config = dict(
    num_hidden_layers=13,
    hidden_size=224,
    n_experts=256,
    experts_per_token=6,
    d_expert=32,
    d_shared_expert=64,
    hidden_act='gelu',
    moe_layers=[1, 2, 3, 4, 5, 6, 7, 8, 9, 10, 11, 12],
    router_score='softmax',
    normalize_top_k=False,
    routed_scale=6.53,
    balance_loss=0.00303,
    balance_bias=False,
    router_z_loss=0.001,
    router_bias=True,
    init_std_router=0.0259,
    lr_router=0.00106,
    vocab_size=32768,
    norm='layernorm',
    norm_eps=1e-05,
    tie_word_embeddings='early',
    optimizer='adamw',
    learning_rate=0.00144,
    beta1=0.9,
    beta2=0.95,
    max_grad_norm=1.0,
    batch_tokens=65536,
    max_seq_len=1024,
    train_tokens=508800000,
    max_steps=7764,
    dataset='wikipedia_en',
)
Below are experts of layer 9 (counted from 0) of a mixture-of-experts language model. Rows are named router (the router's row for the expert), up (a neuron's input weights, with its number), down (a neuron's output weights, with its number) and show model dimensions 0-223. Each number is 500 + 50 x the weight over its row's rms, rounded and kept within 0 to 999. Numbers have three digits each.
Before each expert's rows: a language model's description of what the expert responds to; "mostly gets" lists some tokens that are sent to it at least half of the time. This comes from a sample of Wikipedia text that the model never trained on.

# expert 62
What it handles: Ordinary English words used as the first piece of surnames or proper names after a first name, e.g. Goodridge, Beston, Golden, Long.
mostly gets: " Golden", " Good", " Flam", " Long", " Xbox", " Wood"
router:508531473543463548466580493449562547515534562508418459509477521435507509551504545492577521465455507525477503486543457571531549535493522491490492572576497449418462559458446609558457494422540488472489437447526508490515418491499516460485508467496477530484380494481431534483479541410472463559541449475604486473472431536541503492451468452624534468576518445549519605558449499450621443444433591440437472561373452513441523487543498483571539392525479493480539559567491444482447428474588495442502481503432496582475484524497532458567450491526478593466482453535444486503520482544511571512433497459548502484461589483556419454449412529507493434497424561562522454544458500395535681584571
up8:619488454533503504577512484512477487521480512424398454461439566469516427411515525514595529465477544549492667476459510585541517516539551568450492448478574432527553562403469468511495522493434557512421534464463487522504392489595536454389593465499528567508546489518460454477553523499483517543373473467553552471432520485539558484503485549552446470411365590511491491398518472518534426469498497514503465454555447471571524611546491504539549505455478553542502519494507419509490464505459492535525484537567429441434550559474537488539515511556519524574540518433417454532531510384540548486435409538532384518481502538370432510495483516506554482419484564502503489556581482526472495568492
down8:416547483487645489501476500526496506534594533468517474442508476467535484627474547537435465526438584509520478496481404555522517408517490511448503411447595519544489347577574513498485475438631559489491466501479414560531501450466483518457486501517466509541490456494454505546536457411504450545526489454561508421536531497411463526525408517504621478535424520553507381473526491455392519550499488489547473488554504556434512536520442556460353508516401475486595494476518457494475443526360530396461459501476566532473507471554473534528493577568573508527448434521495465555547485470531485553507556506545558613507577494527427509563467481427525540455458480552557507535407504535535510518495
up9:550525522503463456401426483566512461439505501523522506530510458483402577454605459536461484535510578456460491482556513426455500420469494560585545520406511523471535535484459514531585477470587507522581553466428500505574645582493471529522451473537408583503471541513520569476581399572525540467535519395403537584563488466504469488511450506472494552610505555493517491512487509447464523602392585580605462544538522520468537389530539460480468609539544447466551497402520538513534520454551498487448384489563429476601500482494478535487487501451448544489493499479518515518524569471498506527495485542438415540475560542403464531511524451530420424493580510511468493498566519429417495418486
down9:527508526539466469512596505481527584514493436490486489499465438453444473485400491533479481520511540524540548547450494572556477565483483443528400453516356470542457469473603531460449569534546485517523453570458498466478570495442419450447473472497568386466466517458506545537415465516482433430539525481457434590409487499508546481453465557502465580448561530572459513426478560584513492508545423537457490448582518562512489472570571530456527507418409541529551592455485466504509509481499537472440526486392599527479484500631490487589577505454566484533525459584451536609469442397513490504465571514556500434482376573543583473483468568532517566543546465442511554495489492460432560550578
up10:609454547547535438535472512489521482451517529472382505511499562522482477530481575577550484524442490592420478470470442392537427663574505463500512566463544462522402553391550444549463509496431580509433501504457512461485561538593500412535575448537416555530549538528441589519597516446533408519459429460472500524511475494634501490494413497542429470552484509518448500459506597524488471449444424494449576527454479490431445565546514494511604474489549528483474531554534467525500549531563510529529523539440419555450504497518521412465466567526545423537501515481514503533538486505527490480569493553519483525474463437395474414452412541496491575500500501412501547545566475411468546556399
down10:465476427562569452458487470576463584498471540457491566517506445431498479572511491463482507468489535499533501525466444577541493565458438443411484440507527478510481267532565459508447483535534479465508496587529479603483513495454435495486537444583483478531442483646490508537479529508573531562562546496580410486512505444412437440532487508522557409549580473609489460485486528448409487525575419552474422519460524557506490510501473567516478504502500501476509453438507516589462503523463532551530519559504486552503478444506337540530570531468520394536390501586416502507438512413513493457487492535423487597536495433477527459492453515516527550521535463512499554536523503526587547425609

# expert 37
What it handles: Year numbers in birth–death ranges, office terms and born notes, often split like 17-12 or 15-47, e.g. (1 April 1763 – 1834).
mostly gets: " 1942", " 1943", " 1941", " 1944", " 1929", " 1921"
router:561446404586474486417499592424476533495546531549404518520462556478530414536553511398540475432466515507570483523497501516568541517426493566483476576513483489411509508483426486494545559448484480430540528447482508469516529470526491500508441488426475555518477493485418523558490496479508495461614431468529460557492456490488458511445458514559563487555537503431561601597597504496494435472403621454573449580410470417510473458443548548593462492493474474516550497549513485561351477507558463528523525584464566524528496486536578456554387477545512569434483462545513485576510512484513513618492513551518621490421513474481469453467493470498513478464466564500563387443470494483526585637484
up2:519527540509502467513531473438462490440494528491487521454576470490564460540530402539453417445513543489499537361506560467523487531526427483492520454468497481462525484447464540533532590530453464416467489612589417667516479530467492513525387529473520649468425501513423549466434464539490486503554401492510483538484570508420529532520492551570493495619553477568489504543543495501420462506359540585488443526487482506500448509503457495456541478562482450500504509505510522644445477506536495421545456579505480456486477461552580482607488460561443597495414435528500520485564574456509576542444550522455595508510567498481470569522462459538531496483566542436431477487517409565476441573435
down2:549511553505548399423511471578578462576459503531408484517471537635444419532500453420521511556591605456464479560490631489497538488551513479531558440450442556474603501538536500455541552357496520488374477581517598429577484495517467505492544428513487464443494548528503433531458559572409543444514561544501477532603481483459513527524528509479491528532494480454519469543522553569563575428493483508477518511552453552498491435412417478488524509422540394470511488529458546514515533421422538486362491538490480465467495496487544479484401572518516565559452440476508520448527488452458458594489518522530469470449428532425552495380479504556584439563510534503568475468477502470560485506506
up3:516607471479458503365507537499494414485499467561495477495420526474495584474549522507480441558576485550439439554486493479510604511480541504464469510513526483502429474631525462535450507490487611509403473440446496419525579502516513486530485492523433451488509495495530505521416455586452576505530404568468478477476486494547436539513531504471345604523443507538388423502481432557479499476536568560517504521543481563528533480459460682565455511432424511474496473445541563431561441518493522508464558492393528508467489564386461524551594617452580431478573536561526542530499479482491519471520521488444557466623538427505576476448489499431518478508480448454538475520539479491567473466514
down3:524475529519424465551416538527537486499473504446417440549458508483506474533536504536535555488539503530518485515542499434490382550473513514504483413519483495578620557503497525417443445563468487535393556507534542552449490459407465478535479424518511540407547491518499471555512503458497439500565596457628468535579520562537467553635515510540539396438452558391534497425523521461498433520507476494433522514472489536503543473513549391515523513534458504475444493489484471575526517521547443503467476468491449497478514437605575473444600411445515626551507588355513442556517522464435443572496464562534467568491465520457451452544641460476471548561435518617526455492472515478453512491562
up4:509485481497444499510519486524400560510523498392457430493499531499465551493536454504555460461456537466457455464484553490594493549418472421565478511501475482486521543606584503510515514508453572532467579538498544538469473469530370526502509545475522633497512502529453507461525439493477484476549501563491477434473534470490568485536470420543442418550560396647493512586476458555410515403475649513501356499376506475563547493564502502493463444532485546526548513497494552506408482452521517453543528634495418439475450512606556353603450544521548505511484539507443568453541438508495537529492547529560501448438522405531534551539447514487549494522556519435422462499522472471501502551488
down4:525567531485516516487497566457494442469453408607423432474539484617463416456436476466369503533565550535430522501503498495504484541587502512445569482430592584505556413547491421450484438437444535436435426549536470507497516534480585470516504601543477486513442504507490504504466475503452536490466497478533486501559484549545520547384592426424483534520505484394543454523519520528561555433510500610514550515538485524530382562443419479487470479558567480501482452458486615488498522507518575550513459469499554531469510536508462563513442614498545554516576430465545506437501533483531470604530498512436511453423449489480556522472461408582615417484563550372553503470549472454517433490480

# expert 59
What it handles: The word "from" and other prepositions introducing a person's hometown or origin in biographies, plus Slavic place-name endings like -insky, -á.
mostly gets: " from", " From", "From", "STARRS", "Representing", "sky"
router:462464400517447510573491535472638531609591551477501527528517520522487393539431564429466521422626528553520526530475526509543526563507574490471532548536500486502478507465551523493423497514504476476529390429480565541542452475467472489427396553456483567508472548451388548524486465496543453532494461478477479594480466599553505475400461481589490491494602387527455586526505586470504510481397550479492397511463572431442498502427522555523494504460445456486580439532440495521426437517497518527525517559438515529441440492527621529536455529505565486466523429543459464545556472630465567514478549478574514422418547425558519489477470523470507509502471549463612443415471502529489516523525
up2:471597496521496473516590555564434678575496489454477522513538506549512411541568415455546481479460510492573460565538508517459436525529486487546446585405489551518472600476476470597588490477486434512475481600553560479440428474515489452456523466579498593505579527570489470475456481575526438401511431498465479473524507482463501340467474579505513533486500470513528511505461444527480508481576506482567439474467439397428559633447471449421499535473447513595595399544530489519500523362477438506481493447518551475505541529537527498522445469536444486523431482545468580456480561451584543532536518519508457442427522546455443519491584482542579472515488479474551494494435531549531474506562
down2:546523507517439521466508525535486544388456435570525459477549513506453523572436462564520518531585492499478508523477625492375470505505567474481510487538499520456418398422564620450502337474529493503543425591474508449485540531476492525565531521442440458401524496471520552549551502466459424448450569583591508466514486549584520553458571495488480501503420474501540499487465537571568477534565427507534556479537488468437450488436429495464507564580486560499451511415573466500478564418471532539480581573473495456497505424445484510500522387514473539515384531486495426533506549469451488468453429533533579543487451430552695499509550530449488438498508528505543456548547499514524568459454
up3:513561484574384534518451525451423423516557472488472482456496507510512535549436566551536483507543553516457450578490639524520476549498533375550524420586493442474438606495487542432447521512513532545500379534548485428519397502544485551448489627437513519445485552541489497487463512500468516493482422427440475443542348495499537536518559514550476502487617436364595502557527497453506469477561448505511522535392437476446400458484483458507516491592464469449602533593529511518452455478532445465446532570488476542476484466523511509491433520504606486572464569464461548478449501536518504516430479493486483489512472402558521550480467539402555537537539525574505530496505488527491495628444
down3:541522631545409536469572440549543535453387532485477467477534566479559432530518432488527539482528481453532494491488503529453536500481536527535541460591450496515497500456505519428493457531554539511506556476484451549410441508485542626551498506446504421467537398516541554483530543474441433578442578529599472487502587456438490442496518520478508574473541463456436440458401508563515473534536501427477606456549447533539484452392455515520531480476492556516538383385412469468491465463440520437475470549430592379435533464451483534514510478576551502535415555469494418446585519542459505540539577523492586670490469519499553472486491567550491537453469568500498537549544513420495558460535
up4:519418593492531367504466397582608508544535519497606458514530450493462603490467485523540512459514573520485497469503557440461399516575500482421481520485459443421506440516526466391446544511485585535504521453463470552447505503557381438536473558556522422507383476350382506469542481499490441538478511531439490513495493477519531575614503522571563510525533559564520507485551587497526591540527535577541543556527585467474465450385432510479466468491519481451546508564538507573383489435517552500465515484397476474432540460510469531464501547551433532490562528508449499537470512516536524484522467505471441530455448505505489520503542473365556550452572478512491556488506495451484529612430
down4:479521460514503495501411472493529386459535508515459521540529585548553544461503510519452483571455476493519404519496443504630501557447583498416518479494475561541470487531524427538518460488530495434574494486532469487492507615437592509513424482414495514519534514615518569578446453521494523451465440505489502482537387429477534544541460554456561512501523496449588418532495487428457437453539599448532505556554532588480451477488587459485482563435500492483459508489539452477479436555542354535536497494504503397458525474427572517514401445506533590601547586514553448514556446443506454479516510494406595538537499440539476537563481438516371534548426533519476404569559403529537478506564

# expert 46
What it handles: Opening pieces of multi-part Latinate words, such as ex-emption, Ex-ecutives, Res-ponsibility, conv-icts, imp-ersonate, plus verbs like decided and agreed.
mostly gets: " trans", " res", " imp", " anti", " decided", " pro"
router:558431473504489560495530590484526507508473548522372389541419487422511453506507594470498473533473584532511592522449546582509458468445507513493430553608543464525525526402480491554438514476480441423477504468459538529545527499557479505453502559456417492577454567456509565570418577515542454499585447492569592517483475501419483530505463488659562470437473515392482551537545543451567419474473553450516406555509496475470506499457455466553534382455447503540593450518405447550407476561553514451500577529502523528495449571498544515491510437388467549473545467482538443505524518482472556538512507534477511539465546460487417494473408582449551430493428536606517493460459437435517523492517
up8:456495495437582467556488583500524493498502388484463444557421427567533554483495481513530485556473527536535467551550490410557559531573495482465501556396509560520543429488523450496517457545489512422443485562569480487548575503523492543566476523465456436499535486589555425503412406551439510506483521590381522496580541540450513529571543534451523499437437439408465441400489499514505467510558543513489576401526391390527555479427425498545540511465528491470523423518532413477518467481448500482561473437479529524410502500506518558536512538539515566488615538510586504493503509375467498546601421498423570530548510488499481518420531498630530439482444492457514539608521485552575511575556
down8:433568446529513497466473481570512532522599509462540514556485446494434447647558483501624483435490453485488506421587550464518412483448523587507443485515421428505491518493477481489483583502483554497412572517404511445426566419473441480480452511615481516552445495541454471456520439480456505537563511502466521486581535541548454540574462373579505481510471467554478588659516551521498558502597408512518455499520574594521523515505509480432458408571492479485505493452496503542410510466510476503393519546472454458487470523561355505484491444371457471539448503499534419502539509582433550462509501542471515502462530507531518580435486560459514543458513605474469511505552532514546484563450
up9:469524508496583471494474543517470508494469541452457475512396492544433543467454512628558510507467509539529495492628436459528516539478490452485489601493496512509579457560521402588422496510486573546460529583580459555468533483510486588540498436492421501579549411438512470544471522566412519492481528497383487490452491518524527407528556556402444496546454542490498355501503517459529407515481515431578508495398514531517457491445423479523516542490595449497482497442407498454433551504445453403556533568484516500474519425525553555497509436587449461618604514555524478414591512426500434517510492479514487513524486552429484518495450492658496534466498399495547489535520570553444485468506
down9:453419573470552461513430499504558561508529581540497466594456438517445520615575508469510480383511442448498534427479565530584447468497536504434450543442452497438561480604430521454500501508508523443480557546484499407564544363537447490431463574584501441541438482594473487473528489486488444378577472508482523553595500529531543536498486467543521492430482480478455550603563428485528522557518488500557491540573566429535504532532536485458438506574455527469539531457407487521395606529536567448428455501533437385515462534567541540515462528495497422570391539496428403487498446527437515492519513573494530511436517543538538516372455506466468508501511490520478554457601497533495508457497
up10:520472446569530508450493455457470504562581424507480599520469439563480480450478511496493453439561481587615436546519492622478429425435590523529446494512500477483516517454452472477410522454589409540433511455418670457458480506568527513560409543438485550482551453440477599530434494504509571466505462431581493447420519500448583554522584504568524433496519491503514495624436482553457439514384519591498496408473536500494533449516487499505472563514466453497555482482502587581340497505532509517532514430488527555573553443491545491509492442443587503541537540523530413463495460444506497512466552520545495536533502535451537471496438487543512436439459449535547492614474453560513504514503
down10:518598472465523477480502537325475562451482490522544390479599468438528508447472561463495624546551514504466479478495440481555470396559489528530478524502510573466470472513526528576524492515582505488462456501505547413426557497571516573529445490418503527525499570510501503476557527540542555468465527459449521539561473517424551589476476587438513500484568400475563537480526402541517480627441541550432515472489447426430519490527542532552551426416512527430472518466480566462548479487485505519550531452527471508590511427535469569462482518502611574461564500433556496467526506374623504559504524461525560417502448498460474516546554447468415466550406577524530411503447446530485473399491